From a checkpoint of a small mixture-of-experts model trained on Wikipedia: 1 pick a token, 5888 steps.
Below are experts of layer 9 (counted from 0) of a mixture-of-experts language model. Rows are named router (the router's row for the expert), gate (a neuron's input weights, with its number), up (a neuron's input weights, with its number) and show model dimensions 0-127. Each number is 128 + 32 x the weight over its row's rms, rounded and kept within 0 to 255. Numbers have three digits each.
Before each expert's rows: "comes after" lists some tokens at least twice as common just before its tokens as in all text. This comes from a sample of Wikipedia text that the model never trained on. Tokens count by the router's weight.

# expert 3
comes after: " the", " a", " in", " of", " to", " for"
router:122101102123098097101160122078161109120113106170113120096156076141132156178117169055126145083147123099058134150124129140168183151129175102125139103164075144111158153098096156143145183111115228196160144090140129108077135107159123102155075127144144158087125127127082110113097083098126174182124136125125079103116202154150108084121139182129143127078162166164138108168167118123154191094096
gate17:170093108202141111118104137097119118114216138140121072124166108143130158173149117147170154157155119169145110126130139150154109120209145104162177160143099162149105172150122112112169162130147113186113115153101165065159136143137159140158149089124076093119201097140184068109106115087159176119136141082080098115133208100121084097075099153061107116098133097087137103173140114161125156149129
up17:122122092110074155111132154151096082131151158144092199135109140146187176120090075080123170098167127107093150132167117081110089156054088150139148150129150128151038136088122196142146150120159112148173086095096163162188100109153133157121133081159111166092167130188112184182092158148131106155109149134159121165105124064122077113115120096124140140171151176091128146084115144151103117169117
gate18:059178157075113152051175069097146117142092166123096054114091080102153121177156080107116127146096095110110125114094119155189147107145082107156105144125101148110170150102133064123131197141102131143159152125110148172058129178179120133130069105112125105094093161116126095107162145116118062125116150121168117125138104113123124122133071097132130120174104042137166150117149144158161180154097
up18:132122171136095114097118137067120107065123132114101187145114173155117137147120052191173139071100146098146137185130088202126102167182149113120151175137172122147136106139134121089116127145127168100088059111119116126128160127110112144218117051143129121098107119127164128131176187091137170124087141161099117115133070145127155095108123120101144064079157153059146112102166192136138115149144
gate19:137069041084141085102092136084140165114137137131118090163058126064136146107141164145135114121176110168182158189091063041173144118146097104134137129104119147126155167188140137079155186124105110156136167124141094154174143156184090160092123080108169117115080116125192112147102135122103123112129119114188109135101126087096098169117160154124102118142125161147112144116159172099163098163169
up19:088183053103085145138203125134064090135068156123118162126143215131132134178162134103111102110129213083134125115132120100127124100080147148094135105142095109114098149123094158140123130120120117092121191105145154169140150126096041104122184148140118108165157163106149124115129147167139173134104152116106110096142108145174108130096075167109181126048144131107180102096150088194121136090114
gate20:153138171149083171161182185101225120150186114148150128150134084120141098187140120162141111133133154092123073143188158124093102152128109094161095152107099103110110142112091055106097200097169168093213046115119156066097122168141112151136088156105108132116102120098118160092127084138117161191099114098135161121138132113099120118162125135166127128138170149110129108129181180102131159131134
up20:128154174109114132103155113118092154171161091183093167110063144162131133144089113102150074180064151098140064160167154134122123104096137175177146056174073104112054161119141172144175139072148160107117129160172151146118133113114177147200116153127150098144117144101182144057147125098136111182129144133104147148165144143154124148137177108102140149171134143124136132157158077076154185103099
gate21:091110126147101149149113146111056111127157132081131110129175106188195147145129146093128112121135097117173105110141096138139176074116139134111053105136053136105143169147108141110121166133119125158057070099136126072134095190117139147120126105118125091134129156149111076124112109116115144128194152135091143063101157144102149083113162142091179165117201089098131113147174205169080155199106
up21:099139196139158133097196178134104135117102138130141116144117072099139128115127098182166140186146094146120125161152110112128112145166150130126233135124168185097123110114119150171138118155160098128140188171152098130180072099131165201160116152138086147171116139144123120144132119115115047116141183148140146113124170110099152117154174106118082128150094172207188201137103113148145102099171
gate22:142095093098125140082114131174159136129141182120130127191104100153182132127127106091142084066147158113131087125115123118116141122137174184100049085163146130078151196119133124093150166162157094155126102183098189070151073155179119168134105129143162119126136062162135117130182083151134147128142122129137111187075177078121136068179101111119193122171152148116083127112117150163107165160138
up22:123123120163122119141067125137111162078136211094097141118130112175166180166107117085174158124144109139163168140148143159103177079106158080155118145091114131169109119091143181126041135098157103084185149155119144129102116145101164145083142076105093160133166113149130169084163130094112166069130098097119134142141109093128118061084199135156172113136080110080162100138135139189134120136059
gate23:090154092114112098138115147152149120150192150164160176167161103148100077071077112075166144110087167104146131076125114104184106122162182099090151114144156147072151191082146137094094127159169175135139100133116177110129137110181175113093091169117146111074096072173095107112159146090132146127183150116143156140114131060111118126108082151131120107152127164186166091128145118180048107124142
up23:103098145124066088122095118146130180154117149119132172133115108102128145139132148113138106086074134150147190121106169095113147157159090122142129173095138172182094163181104204155133139146132139078057082059168142103128103103106163144138122102127124118144122162183144102134111148088116125097116053173093116139129106149096120083161181146174066111084111089141128094093045145148152103171198
gate24:061085096149148124106159120139148123139118151175153057106217167150101094131123170175183124133181124095079087209077151145130136148115128106130119131093156144135152122065115084086166149116159163168109147097114163130119113119119121055182108148148133102138116145150144111135122112079128166153132170151119106069120106166135113150151108083055090073131089090137108128074149116081172157090086
up24:149117159147094140099065137047059161110175099121137103133225157142105184109146138142086111141149144130082135121158137131155142144136139166117168074094122163117115166179099139077111076181113090102102121181198182121082147158096132097144142122129102109104134130159153101109101119132131136095149102102068148110110123203128155103122117143189132137157123167068117067094121184169159128143095
gate25:128156166100167134141207136121090044087121143097117102116172156103101146051092100108128129146105120098168102118113230136126165165153131138187140111107091150055097163145146193103130152167134158171107151152122089159153158152114129108116117162119083067144131129133138093089120113112132137201122103109159140165122151163120160095094114131169153139061095165136053118135148152149177142102102
up25:151144076118156176092160110088128149167154157097163142111178153122153141126143129094042144125138134107132163119125182082147141087118156190106051066077167071111145088116154115096162117115173110161159153142132114118191108194157101113125096125128109162138119101076157121107156099135135085068126141099110171126172050142153161121155142079146130156119132090069173137141062134146174117120090
gate26:110112108115150147064152148095118120159129129118027091120109135133132117159120158124143190172103187160138133211104134151142109123153139079154125154117115145151128151094081155120178110128188140127113186118198173175195147145173063149142135152132158113120140168116087168159110132162128155100149155180184096173088149130142182144128108137146090112106158155137107136136149120065177208151119
up26:141156095158122086109119127168141174116120174181138164069104131104157094151133117164127145167079028119131178119109086103077146128116109105132104122085135091141141145160122147096116119170138142126130063150170103112196161079126128123129145075071101192089132133155143092163091120076118134067239096137164114125150164111056131115157123135122103083116112127154134136162136107080081111099121
gate27:083124136122130178081143083112145120131141115105133075120122142101124102138113152117127160124135136114098184120126214163198175071121099112161129174163142092088112158117129161132147123172209145089098141137122116105084145112111156125146076122171129137150039140103129123104059136151138137168095088108124055148150150143166104160112110098090074099103179045152076081126091183115126137160130
up27:093158134102099108105079138147109109134098176098145101124122099104140106119156075165151224147147140147142072081148152050154090102110139128165162073145157136104104099048095128163063152096099186120100143194099126094101140139160129106121173065122108107145090099101147193073157144124116092143162151118159121132155098127111157082118100126115121185158131171171121139114086158085075133157157
gate28:105120109130057128106112086121116095127071096132125146103142114171073118106117135126073144079102163164098089138068136080128149085152150151113125159183133143096083156054111124129144129159105190140153141146115106107148172128100142085121103205071180126129078087171055116143093121170123119142105154099176064121103160071052087100095151098141165151137124121130125159199105131129121144143150
up28:118152113110136160166106176164101099156139181066148107123145080100116131106148135166156148147090094123095115115138111164144089133173128135142137075168116146091119151187045141096105177112132128141143185137165157039153149099157159113149126099096126095171119090103115073095152089146132095141186044167137131201121147122126165128123126124185125128049098128118146106160128179183126103070124
gate29:139126157176146106164139090117161147128121102139152107109153148107114152097155138134114114124093157160144088106107118198104163094113184137127120104173110158181084139100145096110100137147142085150134140163106088109119152136117121100105138198090045179111138109131095180117069053149112099156132201132102116017121131173123088117089142176153149190081071133142121138078151162114163172161128
up29:095151120070107140069123125170094168125081101142161152153156135130163168080166146136172105125132076111143134070065153092140167106100109122088175137144148101171051144171099049173135148158151143135111090150159112139132073147136126125113122135110124109208182044123117166157105141085082103106166140094113101115070115169142169120139138114110078125114145087109162128128146188063108120140116
gate30:098131160115128107073095148152155052113121099104125137143096186159194060129125105119185115119133125135087150201096088099183129098045217112131123127123167121120078158123157119132057160132090154113125163109082109104128178125132131122208167168119149095136145118144116121084108107106123098092115192124105116093112173101117111122094155108050097085113167107142107127103103133128123162125090
up30:109180102132140083162130178111093160133113149150111053112180079155122176160129092117119108094080176156119109171158100145116135127153150124091159116126116124080137114108128088094140117199172066118176142190149105152122140116121156126107116173147131129197148125128214170117093075133102163150179116167121172170151122195141135146155167112068137067083124139153102129179167136170117081113106
gate31:146077112219100161128117131067167139127139141119139090095173139106168108085118089161104137141153130158146103143146159154181129143176173124165141143100161146117113126151107110138088169096104092131132133146193150080129140128165139175100116142168145109083088155162108092112086122173135158106123085078090093122072136222187158136118071123093136097137128078117151108166117088143098231119119
up31:106129124161132112119132081162073114096095116153149114134113100138157106079118116143170087188132107101079140139136153115167130110187159140215104091124094128138113079171140089151139047114125114104120159079135092176133117108192105160156067171128101106117101130106128094082124173114129128136110074122095095088121126154134045146136166116059166071133133136148058115172176152180168135159096
gate32:177117170178110102107061127110152124111165152101173121081108162086142128147134132134118080097129141180136110129132096104114126105122117112114114184077124120177117180149158170155131125109151103125196168172213134203080146103169183081141110172161130060138112071186093096107118085130104142145159199118106118125153152107138110085194106144106130098115134108155192092120145152134102099149169
up32:171140170163134187116114166131185120121134076158162120068124149143081135114126141125157127135149113092156046160085067139149145138092100151174093050152121162108167124113126136136134120140124165102198134138124132112149115185176127071203122152177194072084088180078108121133134076100157125105104170136103094146107141101163088150121178152107124083140095106146124143087092138112094119154085
gate33:096119160081149148135162166126145091114096092140121073118150133073069121108128098090161111144106101147166144097132127133138151142107121161140155158135125154126116169160161147151147149170114081142125111063137185112077132169164076156114133124174162082098188122156166105151125127170137153139029119067140130173151099085122093161074095155190213104144130154154104131123123074175115107182184
up33:140080111151144145152128161130092130135073142122185127127121179127146083126110127134136113168126095103086152082153154171154088207099115130146142157113134094163139141125178094129128218139135184155088053118067171103118131117156121110073117132085149087091134145104116119148105173188160096149119099081112153144145146126212050158148100158113154092112146106123068098141120102194167097097154
gate34:178129148136141123096130108123188145200156078108091118158111097151162034107112111139163148054084165107102114073114117135062157131157154108122152082114145135126134189113221170124132108143109114138125138148142077137165156085160147158142114078145125096095147053171085069134126106120146120134168086154155111109146135077092163168121098171138137077127165124119109115150159149082146176146096
up34:135124132107143204117112189168058150102117172163137093166148156095119097202171154110082120135125097172128124109108140147093063104166068146131200140114140099092154110142120080145134132144112174174105112099134130083152106121085171126139180148196078171133149066123148140124132138111114157139143124177181120145092129159097136126139153132164076166176077060103123148106101147120107111118057
gate35:075203137112117171139144158147114172156122150106095081074119170209127146146144117122158132117158155099153139192127149081167093099079108085119090131200158076106102158145119146140163123137092143179124127112181114170127143108155071123102186150071089154150131088093081141151069141118156126139101128120107139113140097145104122101108077129160139119088081171181114118094184080104130138091199
up35:175108139094108142141202178106095102118113142086088155155107085158091131124167115131125185135124147112161121104202153165124073116106181132095128128174139120057114132113134092103097150117150065143123198154151117094160115113138108160115126116131092151158164176182159108130119109157141107124160203177049025128126132140157119143154134106160141108132045085146143088120101109138139128156088
gate36:096117177135181131090132113080152064109119119101139170140153082091099096083121122077106145112104135169137185090098070132114172075169174157157116102155123156137118128150115141165187116144084126162170136099070169140112154062139113137122101152132160185156161107154116134124104150175212169107107075152160125133202111085045149127112124130174122094115073095136099146106101159106143138154129
up36:134079164130125174091189143132122094110116122117139114181121131051139086133087114085154164157124108155124119171085152109114147147165136193137124105169147151109111167084122142096121167124143160126144134132095141143129032122120132147091141159077099220123121086114106102164177107106156186113052131166132074156132170089103126112147126165123109075089085123216115106095115137074156147118090
gate37:117105100106162140117116104138194111094137117166119074149141090082121184141148156145110124138110141090158102161142080165127100144104088144157110069154138139106146141137158163088083134168115135212206170083136178063108135094122059130117062129153101112132163114125152172099076090091153143139097153155155139069156117112166082138119190136134146099162102161152162113133106182071105107158187
up37:098134134146104112114102082200142140162146152186157117121122078150115118110132049099118063205070103113104108122121158169142097114131105140130127167107135100126099173170101086106143167149045116134111132153125129122136113163125159089150149104136155131136100108142056109136136104101124074180188107127168130170086085079084161116115179087200197172162112133091144138126162111101137075148105
gate38:174132146132098118112119079075142173144184091137145154122170148130153116114130162134147173097109108129146111187049117083163129189061105110117130139085145058140154192141158111130168135132205184177083115156149085157136070126199159187109142157130062096140090192135092107097109110137118129122096090136134112138133113090119109095133132130148144129159097131170088149136157084175084110135158
up38:107112106144145175087140171129098117088117177128119140162144141185118158186151161096145173125099176124158061123090109189118131146083127104150159112178144115133175151111191196093123094116115133122139188086186130085095152144103108190122060121168068091114108087121093129090134131125151214087086174165142151097119111173097108110102134152107092105114144102110124114126092171119134060126105
gate39:079126112066101134104221072156154199145181174077112075134126123137151145122175090123139195074122135062152080135118146153113198118127158118149100091110129140120159130095138084142162134120124161104150181089189120098124117117105087135160152121208114124096113150122119061107167082118113132102109133046129118107186088144138137137146138159072129120126135133145108118117136129160106163179093
up39:073165117103122117171116167167162120149146090163135137152131077133206106090102167131199141069126131090058161161173113144128109094108083163146089128152178105076127103100105129059180126128138158156136160187128115145167122142132127071134226124119124152154135110147150148087108121159115166108166092058124114057139172113156113149133113122178120147053113157095160117127143115140135105100126
gate40:110151119105114126121108091123186097147131051136095093158118135095163162139087144146144143071118132122103128095146177178134144069065100199115075077148148094157081160164130165110110134150172128114095157086159101079144118138128132137102131103130180134085102151189190154097110098148214141129100103111127141185152119082096120142144131207175101149094110134037141142137114103157128142116114
up40:090128156093129161134123199148134123152125193097170139159081074081144173152112120131140094217118138123176093136093121200117144145169123139123178134135112118181153143119128108134168142158169098088096145156117187180132068191153110088171120121130096111134167078098128134132133145139108099140141141149100167119191119124178094158112125172124157050154145187089193121178121126103176112111134
gate41:141062143113114083091164136093168074192169063094093143112155092110153151144077106164102125091126145148098121121077078110149177112132142145178145114166097077053154158112138167151154155100124123121103111151098160154085160174097154144102080122104129113106149123124155150158091067129126116193131166097149081164183177101180188145180113150107118123123170160119128113051150126160113155143114
up41:110156065119156067103120137114137043105169143122133101146103213123130178159081142121078173116168125113122147130165181090122095091185141104093120129096149138139107115089141135122110134177148026165123145090185160120144132114130123176143119139161074137172126117135075171118100119137124141116132136126083108122067102154144163130108174081112159078125108170137050086112132135155181083117095
gate42:161134077104124113074121171131077081127146091118108126112190144080192081077098117160106117093077137121129175109083126133085082123131137166142170098123085126153157171113082126135096149140072153159107130131138128115104090170097134098156085134108091191103128097116082071157119108102160164107157104104192100135097072154151101120116155067082119177158164118095134155154171139109099208126079
up42:075190160098159131112153097141093159102137117124142131157165170083123172157141193119125040178146103183102102146106121163122150136098128093090161106100125145093118089153130121111141094147081153113084158140124100123124095175121087106088162094126184179188122075176124099151146124146122088125194082147126152107207167147084192193147123136109077130127126170074097096107145122101117145147141
gate43:079104130117108180153122100154117117088089082188139075132100100106162142095152150118125061130194125195101119179087127204150137114084136152087139138103124157186128168157132113128156147075185126117062084085124142137151105164203076129138156148096183172116185127120149124144140106112098095112145167132123051177148075123153190093097106142112154118137132162152132136113151129146117111117091
up43:155147024150098093105097172110150146087118148129175109085109174099137090107130149086108109119144069051094123155162102107172192107188140154122132185198110133100113098142163128132143129161119140142089147097130172127083156154096112110096166150173188089137104113144097136122133129148174150165168113063079171104145195136121126105110092122110121133136163113097107195133111073102106161116105
gate44:098133050104092095102049130116095046186105116122123123191104133121163091165131130154092167086131173062113173119124115155162131148136105151123121128145093134120064143128118132142183102153100173140146105139129122150088132100130165130100125115156117109138058091108116093095175123145134144093103151121130177110129191125122129053224157079109174140134161135139130062093101153137150178129171
up44:092144094120110124056135105101142128117184147137129133207143131150129131119082099195128131153100108143091148139174131148096058115102165117094131102103130152127176127071106117161051097222133115139097094143110093181148129132075151102144142073113098196134117113143112127137119106197123148039118196104170098102150090083143115144141091146176136153146138123100121103067119108123083136148144
gate45:166144120101054099109121160162103112101176145158121172133122105145114146123140180175111238109137090133083122111127141109128074122126088121104125123160139115116127113112090087123165134108151100118233127115130126166142115105148180174109117200096152161077159096129103184125120125087173070131069146086125124150138141091142115152112078133145179118144141077141070068119096131158105195104104
up45:141171110182099165146140154174121159151194090137100197113154152141098112143094150135090130112184137138137095138157161148085156141109055144137081087121085102184144133091119135091060135113151098170149100093166136111139079141179113159133122158118137128103135062127053084074126157083109135134115099090111136217159131150102141105130147150201154086132159137146183131102133200126131150148116
gate46:047096099132073148070097125135119095138136137148133159102155122193100158135096154148101155110113084117099151170176140126154125128131081099162159164142195124160117166058125174183179144134105137168121157128133113058107185107154116077089138162176098117104068119137121120119096186155169118119145168112082089088091163162084079160109109093074128123130146096126152096078109183126111155132103
up46:157139147162223129111134183146087126108092100151198106128109121091113101095209117108070122143145109098156142148128149156111095120153177166135111107113144111135075166086128116116102135136188088125166112055095100146062077104121139141130083113134120098128120071122118064164165085106154182105081119071122097086040167172086128115130142139157125099154108134109097104104138082130124159115131
gate47:082210184120181127124144130136121104066178117178070117142110109146122114191182136156134123194151160076157088134119141080134169118096204103113089121110147139121169139135144112126094141106126164171133111105095159143134111142109117121109099109071083097107138058134146107113131108165101108040129157178121108135172137108165098179080086144083169171150134090158067118111093100135133154156141
up47:171131139120144144092125164126152112144141162160133153133073149079126119118086049113180180169152148153148085061088115130080106108099172084135138173120137130128119127132120083113086141120155165115137136177096135201163103151119178143152171161055128110092156106022130115086112102132130136122132158146140181142104107132184146107103111079128163137116146148109079078138184065144104118055121
gate48:124132083110172086087108150152148077144128181124128135166134123151093173115091129141165099084105100095105129127115128171117154149117158107101142107119114163141162172122027115159143148074099127128176126173162146126133168173173115163105119056119122129073119149172141126137072082093171157120187115099159161165206140158117125121191125143133163132146131165110106126033194081131166117098151
up48:122121137117105130125165157097159169158119189091126117144154133163126128137145102188109167121077060123084027125118112110163126100155138116089098149116113086145125154095170130154144180114051083091072091133132084097098135126107136123131110144119093120141196132146157184126131111120076161120195110115126092090090160096183069147154165131175128164122155128204124133096139110086176149085174
gate49:145176188117111100137130125087192132129166128111086132166142132166141126127107128095136171104091183123042143173141116154166164132150115101146195117105144120128102124071198150077128199122153084170148139165126108073145102132143115139132056144090097117094167164133119110136149144129104170137145106150149066113098199099135094110080128087135199178159165142207161134131172128121136134143140
up49:117139097183116082099146155101159122088155148149116096096120162100121170120113145130165075089091083111088130232064138132096107136082104180164133139109135177191079133114135158098147143081134161155063111138165205118145111135152079125187083091140104099174134146142144051153115097103075140081129121145138106107118092163187113120096105115101135110137147119162145150084132087113136136165081
gate50:104145165127112107091134150140080152100140173120077123129071145097177100145140150154144120132110099092129145134056091131170094163133114077144178159114141141179135202151101138081099148109144130121126147171141135093104146138079135184106157081151058134142128083134086202106120101161184151131187100102101109087146186174142119110128029097096133141107120139067103145144125094162105163171090
up50:186122138134134113139129120142100144128163170077084175126107145154090121141129086128154131139189117131152108122120141159068123047117120084139138142087122091116119108160165138167091111079145141056115135130132072087112121118136127105097129102161114052151193077107068148090112109148165172166083201149142115100170129132168165145160106093154118142113106180087057100072187126170171105156157
gate51:152093108190147158114056098139106086138096143152193121074104116104143074159117066133158169117162133094121148164114164140169166119184114088164167125183096148137084096211190163099079140146092105154169128111143107101076139055168136148077094166123115110163126131176166151134143110104108147116116131116082114130088143122154135147112115172080118106146144145138141035105104149160153147129139
up51:162071184203094091147090153146081144113168148095152093134164092112119136063039119138119098170187111109077130142171159172152107142152136155118143062125111161154137112146089152153111130188114130108145122115163162163099134126133164179116105091115098124086109154114165084119134091117160184092108110115140084132106183123184121147162123123180141150174095108043108123110116117096068125155101
gate52:138169166056104153153124043112189158146149118035106069121073119147125101143115168167131148093168103086125095126105091074168171064099128118107106092191141157143080137142124203130131097140154144139104144133182170132097148143160110152130109112108093142119075122123091079111143111090164140126149156107124158130163117142146103110143083088144185128182115170141098122109160187083151149137093
up52:094119170111055108146111046154079140095102189172147149096125144130097171117147105120110147093110115106086152150168118138097109153097113156166140141104132119163149175180081150067110120135092164106152109140216110172101165160138113112076156131153148141144132109153121109134080115127100175171108133157141107145121100126157156172086093170100187155157081145134172066193102092135165160079074
gate53:135160139118115118155138177124147186133119115147087183100120107152128102158176101153125120128112087123128126131126049158129107104088112093166184119166109129118135142137187137160194165099161152116160148140163081197131162118116109115090122143086144116141101177072104179058134171112129171159086106090179093073108184136139147135147135099121111135062169164113150084155109153089166175219142
up53:157099118180108099087084073178090141178186070128105156143122164138097123128112095131085100100162140138086132117136093110187108183123118116126131148187099119103139136145147091118081133158099072081083135138122152122135135127104139127098199119136101112130074110128079128188119125128102109121138116186105181089117209067116122135182095149154143114087048068188164177137131116151135128161151
gate54:123143133078119146200142115103174136123121103143142126181126120114165129131118183112138125138151163106116209169126161132179129135048121207094161172105149103161102146129102152108171107130124087094157153104134109109113164065157139116150109108136118158088119141136122171167144175173146120147135181069188062142205088138136125088085112140056106164173091138175156152107128135103177139157173
up54:090118113132136148109050173146157152177129098134136108125157170131125155133075166127195112051142114109175129121175093107155183117148151140128085078059110109111138122129130151166173111170066142154094060135135090150132128142149170140130106121094103118183135123115169139110107132156174130131109118161137129188095140154088163137107104114146081108058136198167139116087188096190105200145142
gate55:147109131099128105127154173143133075156159097168103025126179103159153119119132110130055135094086122170158145103170099166156123164129081198156139083136115116131115123116119204095101133169111163180133093099155106156126117120190099114098109127111116123114102117210136102127155097087108124119114118149122176145151122101126140094099187150083136150123138119127051113144095158061189082185162
up55:141115061127079131143101136138128176095127140139094134174114125135088126131166202067130135152143054128114101125121154145136159136127168110112101102119172107098152142155142122116171054117191149078131141120163103114140140104080154107139134114117141092077110080134150192172177149098149143105131132112098120067094056160104104120085137139127143109141112164083110129184085177193210098149053
gate56:063075107130132120081075131139192150113211094192114114141104114133127153145169121124129151115116117124111154141170098164115148096165109100142089143150125157113129130140078095174138157115121126161149130166132134058184152114214149127123084148187083092080124146118170138156136118100128207132097141123111153183156179161153098121151125085077165118190095046166132082101105135126161124143133
up56:189139129114121128132136130130143167154168083138164155114152098128151079105117086092174148109119128119128170144053167107112111114151136133199148088136087107178069136152085122153122104115162167185131153129124146101099117155200102112120123121172132163116153101197118120152119156074155186133073154145109101172211139091100093130102150179080128080137144106085129133172078124138156093096043
gate57:073098120155112183107180141092190134121141172143133186142142146157160118165117178164109113156071172171135108069072134142128133153172123128109098100138126182125128145200157135101179089104146174157096120121098123105120170140139165129109059167086132116053118081116134150101132112085123182117097174096183101152094152100086063079111111146134124141098112085178101149139116170111091146105171
up57:058159108092147136173106130141150164137097110113086164120137087098111093122128085136172124198146144085057163137110112190133156113133102151095131109114123082080099113142081149221159144156107109143110104154173107147118104119125113133137161080137152103113114145165188183151132142153107155110122069161172110123070152154092144141104166149160176089163045179161115086127077156145177091116134
gate58:151099096168116151092081117097121165101158148130119196145134184136088166082108084106122154146158177107160194157122129158163082153196143123201151182115126167118111131143112157122112168115165123151066114189133122147145153159152172178128120114176094114105085062209100097137108158152113177148099166103166134137138164143154166102132142138133105106109115063142111095174174145133141167083091
up58:125114076111114160134110166139113172098093107135119150188078139153173103064121148093153112089075156160125082102151184122181129128122103118106146102046144098120180128103105106108139133124136133131082215095175119128163109146148155096151081146143103096112159183128173124127195182119151146102148143185152161095084108123135119133140049110129105099110141173159096126104174087122194120114196
gate59:113077127128181147185088137088148083070081102109146137190114150091149162119151104119149078122118150075126136219156161162155102142090143039148113146151129129132132165153153115085144164065117132196188123075183123127142118110136129142122087151082178125137113169131110144114107137127200105109104125164158103112136173133137170074056110131122149156152082160142144095145141179155164126151146
up59:068109088114138168110152191194165175112128147130137139138138122129098164142137093136084157088067094118130142089157165092116138107127215171171094142107106121110048135092147125054150115102063122135127102151147052156107108105115126068117098134142157146122187117099140117182180156148126108130112077127125102154119088145181119161064127127127160111135175118106092131147100193089118143152179
gate60:075169102109152111104134069151151110111092112107124155117147112106120111111009176078132146124118102092079124087101098144184175103135117138135080141105194086112123162063072142173135127079114099129134116137143126068130160153148093118077101134151145099091119195099112103120100087068162104170104153095169092109167164112140131118193162137152139174095139143123126076077091144148122135120101
up60:180121081104140092109147141165132130170093098114091115106133137143091118082119077168137122096100153097110084188198126131113115134093154098143094164144136110097171114174192108107128108136128196177147127071170132086129104148070135073065109096132144094169111101167116144168142148101135093142129121122119134132121134190159105166087068137103098104184131167070135154144117109172022097146145
gate61:155113124161139137154176103079160172089143156087130129152170117124109138124118130178122124102171104112118156156115137184128146154120095132169098100171095097126080128128047126153100098175145089201158121090127076185125199140129060176117114070078124106135135122135188137176037091102124093153109128119186108125133135101075098067139133103133070112152137155175114146163145159089117155137127
up61:106087082084145110140191137130140112092113152122120070115170093096094138112137139129126144121128167156144115154158108103140124099109116091140123060153159141119123135090097120170113188107096160136153112161097116070092101115096176103136100123133113050191146178141051131103089090115094063122115116110195166034141114169104181127166164121123153069111096110101121089063150082161120122127155
gate62:113145126086129087148078164171192071125124083186120066164106132080160118096165132065147136103152128099123116102161127128132130120032125153149091069147116131079105147124123086084128125098114101183123161147189157122121178185102115145134166116170153173106126121115137127145131110096137177149056117141150124126138091159130148078153168071138180150143170066095138119107186095118085174139137
up62:095151134126087135152171127183159138076182107109134157145121096077139105153122103165135134182090097190165042114167104158089125120103162145163142061148118123090130101173145112185168121135155105113192179059154110148138113164115103174179173157157157055139139161165138126118151118113138167108132082159124126079180118145134105093110119105090144110078206138139158152083157108107135141096139
gate63:090138180136124170149203093098151133150084124151124077114116123112087152147122117077197118124123162122165161116118125100115099117170101098160156115156125086118118123130220154115109170169115092140147118079108137173114134082168112138134100101102139102165186155135168066083078083137150167118129144090126096088188193094119089110100179185129093093105106127144128139038146158101105170159121
up63:123083105157154100099155145157134144134145099124095175125109156148145154082189158176115181185170124129137184114111127099084123146078078139119080124167148081115179138165100055148070115114136180142162078137128118111109209160106167136102086142137068157084125091069165140161128114138146134183138156153155132152070103066156114120104188064156121111144137094160106124128095138105110098093156
gate64:124105098058101158150180194123120082142154141095106128093101146102086094119172163096143160111132150106140130137083165129095142144129150107095136077182138165083130157100187157147120135130130101203146136110146107146167191114115130193098190132144151105117131099167147122106165104139122213240125169093173091135131155139107121146091130127096097147096161134105076158144099096086090145084137
up64:140155105104174076183128107121134171081152143124108114135159142131148117132094116095041208094177206112124113103099088073145110125090102149119140129122120047149147139205121173087155151149092135170146099138118082086079162118166108160119108119170154121139092143190116139150104185133136121091090094153134142184109143155109119146084117159129168136096172132159133091126139154160086159205136
gate65:087114101119096080190050192085050148176112147112134161116129107109166130104113130086156167128136166133155118168137091137113146084171180083133125104167079144121092145099130062104127180103141154125128111130122135153118137129143029153137144120123150077132154155077102177149199134188142122149145122094073123138087136112156177095103078158126111142122110198098114148115169109168131140117166
up65:115110105151107102114102105136143140101180128161209096100112134143215118128096106137144218124131067102099103154075117117129095125131077052141113164115132093119141116155158075123108096102139112184140124083177175120116094127096180157181125128156191152121113135129079096135055133128113103139107128097122086130108208099130166121141159168129120158190177099087144135126148091181129134174144
gate66:115116117146134125105148126100098162087184139065122112071132112119072081122168113106121120087133099091177166087140118153097112166152145075154120134133092126107175184142146088160157151150104127109204170137136112113150116162125108111083134171170171115116077059079094084104091089151108184122148073106065100130173104190136178164118126120109103139185096092115115125122077107142156128183187
up66:138148116079138151148161159116134127195131149092114119148076092077142134151000157183124174177126115092164127118127163134109123172109074172146090106106085175115125124122134176147116108137101114135132113099101132119135153116129078075087129126100157121102131116141140120138083131128103076146140087161116187145115154124174141220100102155158134151145096174088090080144159027106156143112114
gate67:098150142120170131127144138137156114076161177103150121171097049162063124128116061123177120178106158120145140139111096112179087114129109118123125120117070159095167173157068136150142174117122186147161100100142115190155150141174110135119132099120121166139158063032139145136146143127082113129096113127157086142143157108119146102164164103086165094118152102157049100162127135180158208139144
up67:172149159089140069164112172122170111144112166071110125138111197188120116088121144135142092122087101163164063112138128110102107158156114142152060105178123132076114114146111111076133086155102138115064137155129212102114174162122114126164122111123103124121092130077058166126127142081102139120091087128165117106095173081110092130096157189162153119145089201138149159159150127180097158092120
gate68:114146098126146133085114158161112067087132148130145110108200121099149110128114121092168158121120127174119147096126117155153082129088131140092143111166115130079145157097157085175076158122088122186152133079050179121116105157153149161087124137182135108119141144118155099078160159215221116180176174069198090104121114130159111126075113140149117106144116105139102159111157093144128149123061
up68:135114170127149134111126138122142161172102153068130058084159083128066110098050160105182145069104130117103090105154110117117162094151130123105121168170100136118097118151092119125150153171148102158136150071117056084140108162159142112150100167100090095078175157186160071096127091102117108191099136090142165099176138140127080172098135151058144105079113105111152146101081088134116122126165
gate69:126194162110117107161156147134179135101147087166117100074164123170159137137061097176135122095106098086134149107107073058087173144145136132112138151060114135139137160086115130122172135136085139073112104149108207166101102151156135105095128114068157143120082135133071141135086131167130156150165115056155094082166136088121110125131143154176084128163063149150144089078139068106162111165124
up69:139126136085126134155113109090143173161167183141168145180162106151113161217135096168099160115085152148154143116129119091113110195088097130121084121101142087142090151106119116125149112155160159128077145131109116148079121145088133080122140155151147051154169129099111110151095126165125146140109203171135134166136107195065129161165097107058130183145138133161089178092190128098183089141090
gate70:153134084097159100127171186097167108164144119121117126127152158113149131127195149062127145089166153148134158167084140114156132140038194086153163135128154103077080125132126098129155177096063168172105173141137106101155129157137113134135132115183148117090081160118141084130126138147122134061133100126121072093101182172068139124112120068086115152145069090138149176123154153163130190169111
up70:151126150174102125129097102115122148153151124093161111092164102080143136071162150117166106062132129119156177100107122138117160108204112110153188109127147097108156115136113127113122100185194073166119213082055185105122081123149138136123100125161159153098151142096087114125090134135118084169093070163090115099113150138164146128113055129149100157093146145100126115075089173102199086108159